config = dict(
    n_layer=16,
    d_model=256,
    n_experts=8,
    d_expert=288,
    moe_layers=[1, 3, 5, 7, 9, 11, 13, 15],
    routed_scale=1.0,
    norm_eps=1e-05,
    tie_embeddings=False,
    optimizer='adam_variant',
    beta2=0.99,
    batch_tokens=65536,
    seq_len=512,
    steps=8918,
    dataset='wikipedia_en',
)
Below are experts of layer 5 (counted from 0) of a mixture-of-experts language model. Rows are named router (the router's row for the expert), gate (a neuron's input weights, with its number), up (a neuron's input weights, with its number) and show model dimensions 128-255. Each number is 200 + 40 x the weight over its row's rms, rounded and kept within 0 to 999.
Before each expert's rows: "mostly gets" lists some tokens that are sent to it at least half of the time; "gets" lists some tokens that make up at least twice as much of what it gets as of all text. This comes from a sample of Wikipedia text that the model never trained on. Tokens count by the router's weight.

# expert 2
mostly gets: "ments", " information", " use", " announced", " building", " used"
gets: ",", "s", " |\n", "4", "5", "8"
router,189,169,149,155,125,208,173,194,154,193,158,230,211,261,298,247,190,164,174,219,205,159,176,144,181,196,133,155,231,290,163,235,246,204,141,251,198,276,136,272,176,126,141,209,205,198,310,168,175,131,187,157,242,156,273,275,255,176,200,184,174,196,149,180,246,191,187,296,239,180,157,136,155,147,191,240,203,154,190,236,154,227,176,168,146,241,232,192,261,230,173,222,184,228,223,198,170,216,234,237,179,225,199,240,208,262,170,292,194,181,159,236,208,162,235,176,177,245,200,279,173,184,277,241,244,243,157,213
gate2,233,209,191,224,155,206,251,168,186,209,266,279,241,256,234,179,211,220,228,159,161,210,240,187,223,263,228,227,161,166,166,241,194,215,233,257,260,242,215,176,171,288,218,272,153,230,167,230,221,230,205,178,234,223,194,243,190,161,270,202,151,96,140,168,206,198,184,208,249,252,211,190,119,199,231,133,188,209,184,181,219,189,249,183,202,240,268,156,223,246,170,207,269,190,141,202,165,227,215,244,195,155,175,148,150,178,176,173,93,237,201,200,134,186,261,268,191,215,112,181,217,175,183,240,166,192,199,218
up2,215,213,241,208,179,255,161,231,217,162,188,130,221,223,155,225,171,177,154,154,245,219,145,128,225,152,274,161,161,204,157,202,143,254,237,256,106,242,166,148,239,239,214,179,149,157,124,172,166,135,212,162,190,180,233,280,225,178,180,235,158,197,227,244,260,266,188,249,216,187,185,244,161,257,139,170,261,179,165,165,258,120,240,189,167,233,144,165,234,263,226,146,178,232,275,241,139,234,145,160,151,204,228,182,265,227,194,191,272,204,242,208,124,120,224,214,216,254,198,203,241,206,227,149,242,164,179,220
gate3,166,193,178,138,123,204,152,189,182,196,212,186,181,213,163,229,202,116,230,244,174,215,163,108,173,241,185,246,144,154,214,226,158,261,222,261,196,215,198,185,196,199,269,199,179,149,238,179,214,193,198,150,173,188,191,251,253,250,187,275,189,188,274,203,191,234,171,204,187,157,168,164,233,253,262,229,224,227,167,110,187,183,207,205,113,232,172,103,236,242,216,244,263,171,237,149,339,210,187,187,209,211,221,236,238,273,225,201,236,176,194,120,275,164,231,240,257,170,180,258,217,225,147,223,264,187,179,260
up3,220,152,216,258,240,235,125,231,192,117,217,192,225,230,214,249,260,199,229,206,210,223,191,105,289,137,182,237,107,185,229,189,157,218,248,231,132,201,217,261,169,184,188,259,223,253,229,155,229,224,223,221,177,167,261,222,172,126,262,210,250,242,172,231,193,214,223,200,224,223,226,201,143,192,144,221,273,211,222,230,126,183,233,203,159,229,217,140,177,190,253,211,144,192,208,204,195,199,178,140,198,204,165,235,203,213,196,229,225,230,179,149,210,137,137,166,300,195,210,150,122,209,164,160,160,233,184,211
gate4,188,147,173,246,151,196,101,195,177,200,214,220,207,163,175,172,201,229,169,242,160,172,189,243,269,254,230,158,191,186,240,214,249,164,217,314,209,229,157,185,175,215,246,186,171,248,228,223,179,188,136,209,282,144,248,243,168,182,155,176,206,196,167,218,153,118,107,219,208,251,153,199,177,188,233,102,210,226,112,175,212,216,233,280,223,242,217,205,112,203,239,213,245,177,218,230,208,174,169,268,194,273,203,171,185,180,237,179,141,186,214,262,163,204,201,215,170,213,235,283,176,154,269,210,189,233,178,131
up4,251,218,222,166,170,206,219,188,272,165,216,161,241,193,167,191,261,184,223,96,206,161,188,204,198,196,230,221,125,234,159,224,130,149,208,262,207,183,168,192,235,185,153,160,246,157,269,202,155,167,241,72,224,242,160,199,145,184,191,262,195,177,199,222,183,222,235,206,170,226,252,199,157,137,248,235,228,175,287,196,274,204,251,177,222,135,233,204,244,243,146,141,174,224,149,203,216,183,226,142,286,169,206,184,238,159,113,203,288,255,220,182,151,190,239,227,202,235,208,244,115,199,144,154,210,202,196,257
gate5,196,181,228,238,162,218,216,161,186,209,275,242,161,217,314,145,181,239,264,198,211,169,253,216,170,190,227,245,168,151,246,203,154,207,248,265,204,228,246,209,194,205,199,227,185,197,257,191,179,230,163,166,237,223,231,260,197,144,276,219,173,97,192,120,283,169,175,249,211,192,241,160,188,238,182,178,128,189,201,184,196,257,259,222,171,193,301,202,201,171,158,189,241,169,211,200,172,186,180,246,169,191,245,241,77,140,165,165,170,259,186,186,223,198,244,210,209,213,121,241,230,119,207,204,146,216,244,251
up5,194,179,195,188,90,192,170,267,275,144,331,233,192,136,155,136,100,214,170,171,174,233,210,215,103,224,223,261,188,235,148,214,253,221,174,269,198,194,145,205,221,196,228,218,226,132,223,239,227,201,233,141,188,267,173,169,235,136,191,239,192,210,159,204,202,96,223,207,174,178,191,183,151,181,189,281,225,164,202,186,254,183,175,261,148,213,173,207,225,164,174,196,188,188,236,241,194,157,214,238,171,194,223,143,157,171,231,237,186,251,177,177,277,169,198,239,169,167,191,142,177,235,235,222,212,187,143,200

# expert 7
mostly gets: "\"", " Pet", " can", " Mor", " power", " often"
gets: " ", "\n", " |\n", "ing", "ed", ")"
router,243,216,126,213,155,190,197,201,151,215,145,136,156,223,228,240,226,147,182,242,168,186,154,164,250,237,195,201,174,203,159,267,226,149,242,204,201,305,169,231,261,181,99,227,162,249,168,181,173,199,152,201,128,210,222,229,227,232,201,132,223,179,255,120,165,228,171,211,252,297,237,217,211,171,206,186,186,235,190,229,185,246,239,206,185,224,190,234,288,161,233,232,214,190,159,167,217,184,224,186,231,301,227,248,219,217,209,203,287,156,178,208,144,134,144,207,177,144,102,229,166,212,240,221,291,269,207,204
gate2,185,196,127,185,158,223,137,127,227,180,194,207,206,248,218,169,182,178,221,228,215,193,216,168,177,239,239,265,173,221,199,325,233,150,297,221,173,255,206,189,214,234,131,261,169,269,157,189,179,229,215,259,164,154,226,202,220,180,185,194,181,220,244,162,172,206,184,196,250,223,219,180,188,159,166,186,304,186,158,155,228,185,221,232,215,168,227,159,168,207,217,264,210,163,144,194,198,233,119,228,161,266,240,166,240,245,226,214,181,152,180,167,179,164,233,210,243,160,172,139,239,182,226,288,230,148,186,146
up2,230,123,151,203,258,222,183,158,193,222,229,143,114,168,175,93,212,214,155,154,202,211,136,194,229,167,220,150,232,210,218,181,239,180,182,199,84,219,229,169,217,207,157,128,186,262,161,210,205,189,274,161,165,189,220,143,172,159,158,211,180,164,290,231,209,175,229,226,231,81,206,218,145,199,230,190,250,217,225,254,233,192,163,211,104,204,228,194,192,246,166,215,249,250,223,241,198,198,255,202,249,194,196,186,180,214,274,111,206,117,159,153,141,202,210,215,233,210,251,197,221,213,211,237,208,227,176,225
gate3,152,165,240,167,177,257,188,232,186,225,231,136,201,184,294,201,230,156,240,268,247,229,145,219,219,199,195,250,218,245,203,160,160,199,268,202,193,206,160,239,187,167,188,159,246,118,185,229,168,251,162,195,216,182,241,142,183,285,187,167,199,239,250,175,233,177,243,251,148,254,171,185,195,176,196,178,259,172,229,232,181,199,246,143,290,241,268,207,245,271,122,245,140,219,196,210,187,203,216,213,230,196,197,232,259,161,208,178,267,176,248,241,233,206,181,193,150,261,114,173,187,228,204,188,263,220,78,210
up3,136,164,188,198,231,151,184,205,167,171,306,239,232,189,251,169,202,206,199,205,203,206,266,171,168,153,172,234,214,224,181,183,177,181,179,230,202,204,279,236,163,242,215,155,275,233,238,236,231,178,254,211,207,207,229,222,234,138,156,223,186,218,236,194,190,220,181,272,215,216,107,229,228,164,178,187,95,162,89,216,218,272,201,202,234,187,211,176,199,151,194,213,262,177,192,255,166,228,247,159,176,283,219,195,189,203,214,172,209,179,222,172,208,254,277,117,230,200,218,238,211,188,114,254,216,164,130,208
gate4,183,228,186,199,157,251,188,195,201,153,205,213,172,222,171,257,194,158,182,208,219,288,215,166,158,225,181,260,221,202,254,219,189,208,147,273,193,256,254,268,200,235,176,260,183,176,152,191,230,246,164,151,133,225,183,229,196,159,206,279,229,217,233,240,237,248,188,231,206,128,226,177,255,240,180,283,275,285,244,258,189,216,180,161,168,202,165,189,304,211,165,161,217,119,180,223,199,195,180,271,186,168,229,223,247,162,151,201,259,219,200,162,128,160,223,282,218,234,265,200,151,200,129,195,236,167,195,192
up4,284,207,252,221,181,244,227,184,232,168,226,253,238,224,211,245,209,175,202,204,177,182,197,240,216,210,207,216,173,201,212,191,201,201,245,181,203,225,211,240,186,224,234,156,195,198,195,191,157,247,118,240,222,238,195,149,208,199,258,173,162,242,224,113,248,136,145,162,207,245,214,158,217,238,193,199,215,291,142,305,208,236,215,182,242,162,236,178,241,214,283,206,163,204,159,181,211,181,266,267,197,215,306,194,166,214,127,196,293,185,168,135,161,255,289,226,187,227,183,167,260,223,236,247,132,153,191,221
gate5,194,163,264,205,204,146,151,242,183,165,177,300,222,252,250,302,216,171,192,291,220,194,208,291,162,239,225,129,204,186,194,181,209,158,233,206,191,219,193,222,157,158,177,188,169,257,193,164,148,216,190,149,229,233,123,175,164,251,198,170,269,194,198,219,158,250,209,150,201,303,200,232,162,204,247,238,316,193,185,186,220,184,175,177,197,276,252,123,189,180,206,215,310,177,184,226,197,183,188,273,134,309,192,135,201,192,170,231,202,237,209,244,170,126,179,242,210,234,144,268,188,255,189,203,171,105,164,179
up5,205,215,221,129,277,166,294,195,213,184,149,167,215,180,162,209,198,223,228,248,216,180,155,145,205,204,227,176,207,234,143,208,216,237,210,166,130,147,259,219,255,220,228,148,178,263,253,205,139,204,159,185,193,233,167,243,208,199,180,151,194,232,197,226,240,135,186,214,203,221,160,102,166,250,214,208,210,243,223,209,262,205,193,212,164,241,191,181,275,189,254,223,222,158,224,224,237,116,162,233,201,173,231,225,70,203,180,171,178,199,207,229,199,147,316,194,223,179,180,228,177,160,135,156,151,202,244,291

# expert 3
mostly gets: " \"", " |", " (", " as", " the", " sp"
gets: " |", " the", " of", " (", "|", ","
router,246,220,163,189,144,246,144,180,161,183,157,200,177,251,240,225,239,179,208,192,169,177,164,159,190,210,196,212,253,206,211,235,154,211,209,224,212,221,128,164,186,240,174,254,123,219,240,151,212,215,100,198,109,205,256,246,181,208,148,240,190,147,182,185,175,214,189,261,178,209,217,146,164,183,91,191,259,160,145,228,131,202,220,184,102,226,246,189,263,272,175,202,144,178,185,176,267,203,191,194,246,186,230,201,259,279,253,216,217,166,194,233,208,208,186,191,223,131,134,233,147,154,137,254,202,217,128,204
gate0,165,184,142,156,266,154,134,167,212,231,196,252,266,167,220,229,147,144,202,197,239,221,144,202,245,238,225,137,157,186,132,153,231,198,241,250,219,217,200,272,184,240,211,162,232,170,184,217,197,251,184,145,143,221,256,179,167,225,154,188,202,188,256,201,171,115,177,178,176,127,171,173,214,162,214,154,169,171,227,237,226,156,144,147,130,143,185,161,225,169,180,214,152,148,177,256,233,257,181,201,210,220,248,182,167,219,201,201,205,194,207,167,188,233,222,178,213,224,199,197,277,184,184,167,175,129,199,212
up0,209,224,175,155,293,126,223,216,326,198,180,252,232,210,241,284,254,196,246,180,152,163,172,207,171,196,207,201,147,154,189,165,205,220,199,154,145,199,231,150,168,165,239,143,226,215,230,261,164,174,245,221,144,91,211,199,253,183,194,269,199,188,206,210,197,194,212,241,174,178,252,155,237,223,194,304,167,113,172,231,171,218,241,181,160,220,111,158,216,149,264,175,239,191,264,234,218,185,170,246,152,227,162,225,233,198,193,154,203,247,241,206,200,249,251,224,184,225,159,217,185,146,155,211,176,194,272,221
gate1,174,254,194,171,198,160,211,216,153,185,207,207,197,165,292,183,247,209,161,138,216,168,224,161,161,145,159,212,211,275,207,247,270,195,191,153,252,191,197,272,205,214,159,192,202,242,200,161,175,213,202,178,168,197,277,213,217,217,224,149,165,237,233,158,305,196,223,210,224,133,241,212,202,178,240,207,185,203,276,229,262,143,93,222,149,211,223,135,240,154,210,173,166,268,246,206,188,189,161,161,246,201,240,253,303,217,251,214,320,214,152,225,246,110,111,185,150,165,158,253,190,144,197,234,206,208,175,201
up1,166,176,235,184,303,182,165,204,186,245,219,239,216,179,173,142,214,113,262,205,207,228,232,181,173,217,187,307,225,260,229,212,179,237,194,208,144,157,135,147,234,202,214,188,179,149,215,206,267,214,185,195,155,198,168,137,203,194,218,144,206,258,213,244,195,253,208,199,280,176,245,192,170,229,256,246,238,302,247,207,229,138,109,219,227,182,184,127,208,168,238,210,182,238,228,203,270,233,177,178,180,163,203,197,269,147,256,177,209,155,183,189,243,171,251,98,219,123,137,195,213,159,205,240,167,220,214,182
gate2,198,265,183,250,206,165,161,187,157,209,239,124,193,142,245,149,172,235,192,197,139,201,75,144,119,162,160,266,155,183,136,169,196,249,146,235,212,263,201,95,224,210,255,247,183,167,211,160,242,223,221,191,169,270,268,246,209,213,198,184,191,188,302,171,128,218,195,220,156,206,189,177,215,171,182,207,225,170,258,125,146,187,121,203,201,167,212,207,177,156,171,204,193,192,201,213,145,155,183,177,256,237,249,195,275,272,197,184,232,210,199,206,207,196,106,173,161,201,170,178,277,160,206,186,167,191,110,156
up2,297,264,315,277,217,176,204,144,268,272,208,222,222,172,174,172,238,273,192,148,178,189,206,203,244,205,180,189,169,200,145,180,175,152,227,209,197,206,191,200,220,200,275,172,137,249,203,152,201,214,206,182,280,116,249,170,250,177,206,197,273,242,115,231,141,173,188,194,228,162,222,190,272,211,146,193,245,205,240,171,237,225,243,222,159,163,177,210,239,184,200,209,228,176,279,224,215,223,239,197,232,248,210,224,183,150,163,196,252,208,225,304,224,183,192,221,254,237,204,212,254,214,199,240,223,241,202,184
gate3,201,180,157,176,204,166,226,261,167,220,199,148,183,235,212,150,223,188,151,167,194,252,266,166,245,187,247,118,157,204,186,269,226,234,254,189,221,220,233,283,148,215,199,189,220,200,179,174,212,198,223,237,194,180,256,263,256,175,163,197,216,266,170,238,227,274,196,140,212,146,172,174,206,174,201,241,191,219,171,268,176,178,304,209,259,281,150,208,235,246,213,187,150,169,185,224,207,237,151,172,137,210,185,198,225,239,217,174,150,206,179,184,187,167,182,233,220,139,232,232,163,138,150,188,292,253,198,218
up3,172,266,218,139,218,187,281,212,170,223,176,253,235,155,191,205,213,261,113,206,224,186,251,220,260,246,191,212,237,174,228,198,239,148,168,163,210,222,198,241,172,180,204,186,168,247,188,225,225,232,235,243,211,232,192,221,190,268,108,183,173,202,206,178,263,119,189,236,208,219,203,239,264,171,161,162,204,154,209,159,205,245,187,208,158,199,183,187,220,252,182,220,246,300,219,209,144,115,169,242,227,203,157,243,159,176,215,205,219,207,201,240,179,236,221,201,168,213,163,219,226,244,228,241,196,149,222,176

# expert 0
mostly gets: " but", "In", " before", " cons", " en", " well"
gets: ".", " and", ".\n\n", " was", "'s", " h"
router,209,185,163,172,171,210,197,214,130,168,144,267,163,226,199,197,260,175,170,267,169,170,204,188,168,187,175,226,220,163,225,222,238,168,196,188,215,235,121,209,196,206,201,271,189,185,267,216,201,180,168,142,195,161,228,258,229,271,152,288,133,210,176,141,244,165,149,215,271,166,179,199,155,153,192,240,204,215,232,156,179,279,216,270,171,257,191,239,215,227,116,223,191,197,183,180,148,136,250,237,234,250,187,268,206,198,288,221,152,165,189,193,175,191,198,213,219,149,156,238,183,202,263,195,264,193,161,166
gate0,233,153,228,274,261,187,182,232,225,129,205,252,166,218,164,222,219,215,152,140,163,217,190,202,202,176,234,239,191,202,224,200,286,221,203,181,183,238,278,261,219,201,198,167,189,174,176,243,177,172,143,136,205,200,209,281,149,197,207,244,203,189,254,131,259,223,208,230,238,204,221,184,248,227,193,270,219,180,189,142,198,230,212,166,102,211,206,244,273,203,210,214,215,194,231,187,184,194,263,169,196,266,242,229,172,181,171,234,261,226,201,138,193,160,236,240,290,163,203,196,302,207,155,182,225,187,204,182
up0,169,225,256,163,223,185,114,136,185,204,196,210,211,206,202,260,103,198,176,186,206,200,192,168,244,153,136,238,217,279,98,235,265,194,219,238,173,222,129,239,218,173,266,241,222,236,244,170,144,172,214,162,235,236,197,185,183,96,257,180,218,240,149,233,235,238,141,160,173,190,162,218,199,229,151,265,226,284,200,189,218,188,135,200,242,203,115,223,167,172,231,174,199,176,242,189,221,184,259,253,216,226,145,153,145,181,151,248,223,210,149,294,154,188,207,203,177,278,208,193,238,224,137,192,113,190,155,254
gate1,202,276,237,152,242,150,257,239,145,256,204,209,186,246,181,262,175,175,208,198,193,247,201,196,199,217,207,170,156,174,156,200,148,194,201,220,154,277,201,144,187,286,234,156,176,173,118,284,125,202,211,138,142,124,205,227,200,236,212,165,161,197,215,205,148,255,231,263,193,212,187,186,237,167,200,178,200,203,198,144,142,140,268,234,207,330,99,216,249,243,198,242,178,206,192,196,178,190,235,221,208,225,206,193,226,182,158,181,132,164,211,177,203,234,189,257,178,184,166,232,255,193,249,174,249,182,192,214
up1,178,204,193,238,169,314,206,214,235,161,222,190,277,189,193,227,199,151,148,253,185,198,215,135,201,197,243,201,238,164,213,194,186,170,276,239,214,222,97,184,156,196,208,200,185,156,180,153,206,205,167,172,200,178,175,247,196,155,237,164,219,250,270,216,234,265,183,153,189,160,160,260,184,160,254,227,251,216,189,136,230,182,279,207,212,207,207,175,122,181,95,191,140,127,184,141,150,236,198,198,216,218,189,152,216,176,145,230,166,211,226,203,161,235,155,243,149,239,174,179,216,200,216,184,274,205,186,228
gate2,235,231,225,150,138,185,123,222,176,157,173,155,210,218,277,242,205,234,218,228,181,192,145,200,133,155,230,221,268,188,140,176,237,163,161,200,180,220,252,256,134,226,242,79,153,208,197,225,250,175,211,199,246,220,196,269,198,178,135,206,206,207,152,184,162,173,235,216,184,223,242,236,208,180,210,169,211,256,186,169,142,242,161,238,184,203,225,228,185,139,204,238,177,217,198,223,153,192,265,188,186,175,239,217,160,195,164,203,218,201,99,181,220,171,195,265,212,267,218,175,140,141,163,252,220,227,200,251
up2,334,207,178,215,196,193,225,200,262,234,191,283,178,219,186,259,172,209,176,201,149,196,160,194,175,233,188,274,101,163,135,151,207,268,183,274,208,180,244,247,190,193,163,230,182,232,207,114,207,191,181,173,137,187,118,163,218,125,191,211,188,186,230,163,139,171,214,132,177,216,164,246,254,226,216,243,194,172,160,208,190,146,220,222,213,236,192,219,239,175,264,195,238,117,189,219,279,242,171,236,144,210,221,196,216,224,216,186,175,217,210,199,176,125,244,256,173,176,218,279,245,248,217,196,170,158,160,106
gate3,259,263,186,214,233,177,193,214,196,227,171,160,166,199,180,186,231,163,177,186,179,141,160,159,223,164,121,194,113,216,197,164,205,204,204,164,130,207,189,145,227,106,208,174,224,228,229,187,207,190,180,106,230,193,198,177,118,292,206,163,171,227,176,201,246,156,175,219,188,190,233,234,138,179,129,203,262,240,265,208,190,226,192,167,211,178,272,181,280,129,189,190,165,257,136,228,256,223,211,211,274,201,198,232,257,164,188,186,244,208,189,191,253,248,222,186,281,232,221,185,101,213,137,220,230,196,165,181
up3,144,220,199,251,237,256,199,250,236,210,205,265,254,312,180,280,180,190,246,180,251,221,256,148,213,212,245,232,217,213,228,164,226,252,180,195,250,187,224,205,251,193,255,231,214,214,145,136,187,204,249,155,212,195,206,205,169,57,183,160,231,177,131,236,308,204,205,173,284,156,167,216,179,212,209,173,150,169,168,228,202,208,249,238,227,198,208,146,187,206,178,170,150,202,195,241,153,210,250,194,143,186,168,215,232,147,174,208,179,217,203,264,188,137,198,239,207,193,205,214,155,215,208,179,143,248,204,249

# expert 5
mostly gets: " her", " its", " dep", " than", " per", " comm"
gets: "1", "2", "9", "0", "3", "4"
router,103,283,213,188,241,149,180,212,142,180,190,256,152,184,274,139,199,182,206,158,140,119,213,138,187,228,183,174,264,227,236,210,224,193,209,225,206,293,171,146,152,203,161,229,174,227,287,177,206,244,159,152,157,211,258,203,193,255,229,225,188,198,248,141,256,127,196,230,249,141,263,133,178,164,158,213,145,117,185,145,108,199,237,203,173,247,227,245,235,253,199,251,126,243,226,172,232,167,266,203,274,168,181,263,244,200,214,171,171,106,188,155,163,202,182,209,274,171,138,256,149,179,218,215,174,195,238,151
gate2,140,167,140,278,221,199,189,206,203,206,173,259,134,245,220,140,244,148,237,232,149,194,253,175,175,139,170,255,226,260,210,228,154,206,195,204,182,195,217,200,249,180,253,186,165,223,187,183,166,152,233,124,249,229,215,246,210,166,157,174,131,139,156,278,266,329,173,201,177,195,173,228,82,209,211,222,247,141,175,225,227,177,184,198,180,197,269,181,203,253,202,201,165,195,222,175,242,246,232,243,235,181,231,177,224,200,202,196,206,157,148,229,215,204,188,208,196,225,148,160,155,189,247,185,192,200,180,160
up2,211,248,218,132,162,200,137,190,200,226,215,142,237,255,228,238,158,201,189,197,175,316,197,220,179,167,186,237,217,207,179,200,215,195,199,241,233,188,152,237,221,255,251,272,267,290,262,139,163,154,216,225,180,179,151,286,214,156,204,242,209,179,179,161,147,224,244,177,206,101,150,192,237,186,195,206,132,165,207,180,213,231,173,211,208,179,205,246,242,163,191,191,184,206,162,248,136,175,150,196,268,183,153,217,180,241,240,206,311,241,282,255,191,176,233,187,211,195,184,314,222,171,278,294,166,231,244,195
gate3,169,269,215,192,101,220,225,237,188,151,160,260,181,215,232,179,206,190,202,142,181,137,208,234,152,187,227,162,269,156,173,218,224,255,173,215,208,201,237,149,178,210,140,235,152,122,196,164,214,210,207,224,224,209,168,278,200,213,214,205,180,258,179,200,220,267,193,174,160,166,248,192,216,199,162,213,323,179,243,244,205,180,107,214,164,184,187,171,265,115,187,181,259,183,283,253,131,153,212,224,263,167,209,230,226,293,174,199,182,183,225,209,186,167,188,210,164,188,199,215,233,255,178,264,243,125,172,238
up3,248,263,227,212,228,178,129,168,111,180,152,128,193,249,193,255,234,184,252,218,154,217,154,167,225,169,262,240,160,212,213,170,238,155,232,255,181,216,186,181,269,197,201,218,151,174,226,169,290,236,225,195,195,215,177,166,166,205,213,277,243,134,174,177,269,216,222,177,186,167,197,212,180,257,272,255,172,314,274,207,224,186,188,212,256,233,148,189,169,193,143,262,206,197,101,255,206,220,257,136,262,204,159,197,206,201,216,185,257,224,90,174,194,156,170,156,160,275,230,161,124,251,174,237,164,199,216,227
gate4,270,113,233,168,158,169,140,189,178,239,215,184,150,215,223,139,199,171,206,183,199,160,173,191,194,231,225,250,219,234,159,230,190,267,176,191,199,254,234,173,229,171,193,199,240,171,180,209,213,141,181,205,208,181,269,164,261,190,156,195,210,221,189,144,162,187,151,150,181,194,137,192,156,189,140,192,266,163,142,203,229,197,186,198,126,241,171,185,268,139,216,262,128,189,239,264,234,128,206,270,255,205,208,190,209,137,252,184,272,128,199,183,234,203,195,215,229,160,200,136,246,163,214,127,124,166,126,232
up4,197,251,218,195,290,197,256,242,246,222,165,186,245,166,193,169,225,236,129,237,133,215,184,172,228,170,170,199,228,146,187,237,289,261,188,258,218,220,295,195,183,196,129,199,227,204,152,241,232,236,215,160,164,217,187,181,145,259,207,220,225,205,166,178,245,199,235,187,185,220,209,220,187,267,269,207,246,207,184,211,159,239,173,218,175,215,217,206,173,161,157,215,288,202,155,137,143,232,172,253,98,209,230,141,172,222,213,203,197,266,224,140,156,168,151,160,196,202,290,222,280,251,229,197,201,145,176,91
gate5,182,202,216,202,263,213,250,249,187,234,202,166,193,258,264,157,226,186,199,262,214,165,210,195,178,215,245,259,196,163,160,172,230,223,187,285,194,262,207,183,175,190,239,244,156,199,240,224,144,239,197,180,225,173,120,203,227,198,230,143,259,255,257,200,272,134,195,172,107,157,254,134,187,229,155,143,270,132,219,158,211,188,266,168,145,262,158,206,223,167,140,248,197,198,241,192,196,216,190,233,196,239,167,209,214,188,163,188,226,201,227,211,181,187,210,199,282,182,183,125,162,128,235,179,221,157,174,147
up5,231,221,174,184,246,231,224,199,232,253,149,197,248,203,205,224,161,196,183,151,187,161,258,234,211,139,259,114,185,188,164,220,218,246,193,197,216,158,229,170,101,217,176,217,184,129,211,198,275,149,204,236,261,229,202,182,178,203,197,290,202,179,220,254,174,164,129,211,263,182,192,241,147,235,172,315,230,277,164,219,220,162,162,264,198,150,176,161,187,123,239,181,254,162,175,187,214,177,212,232,236,200,201,145,197,210,198,210,147,230,231,185,212,160,207,218,217,229,145,224,202,176,158,250,210,183,176,251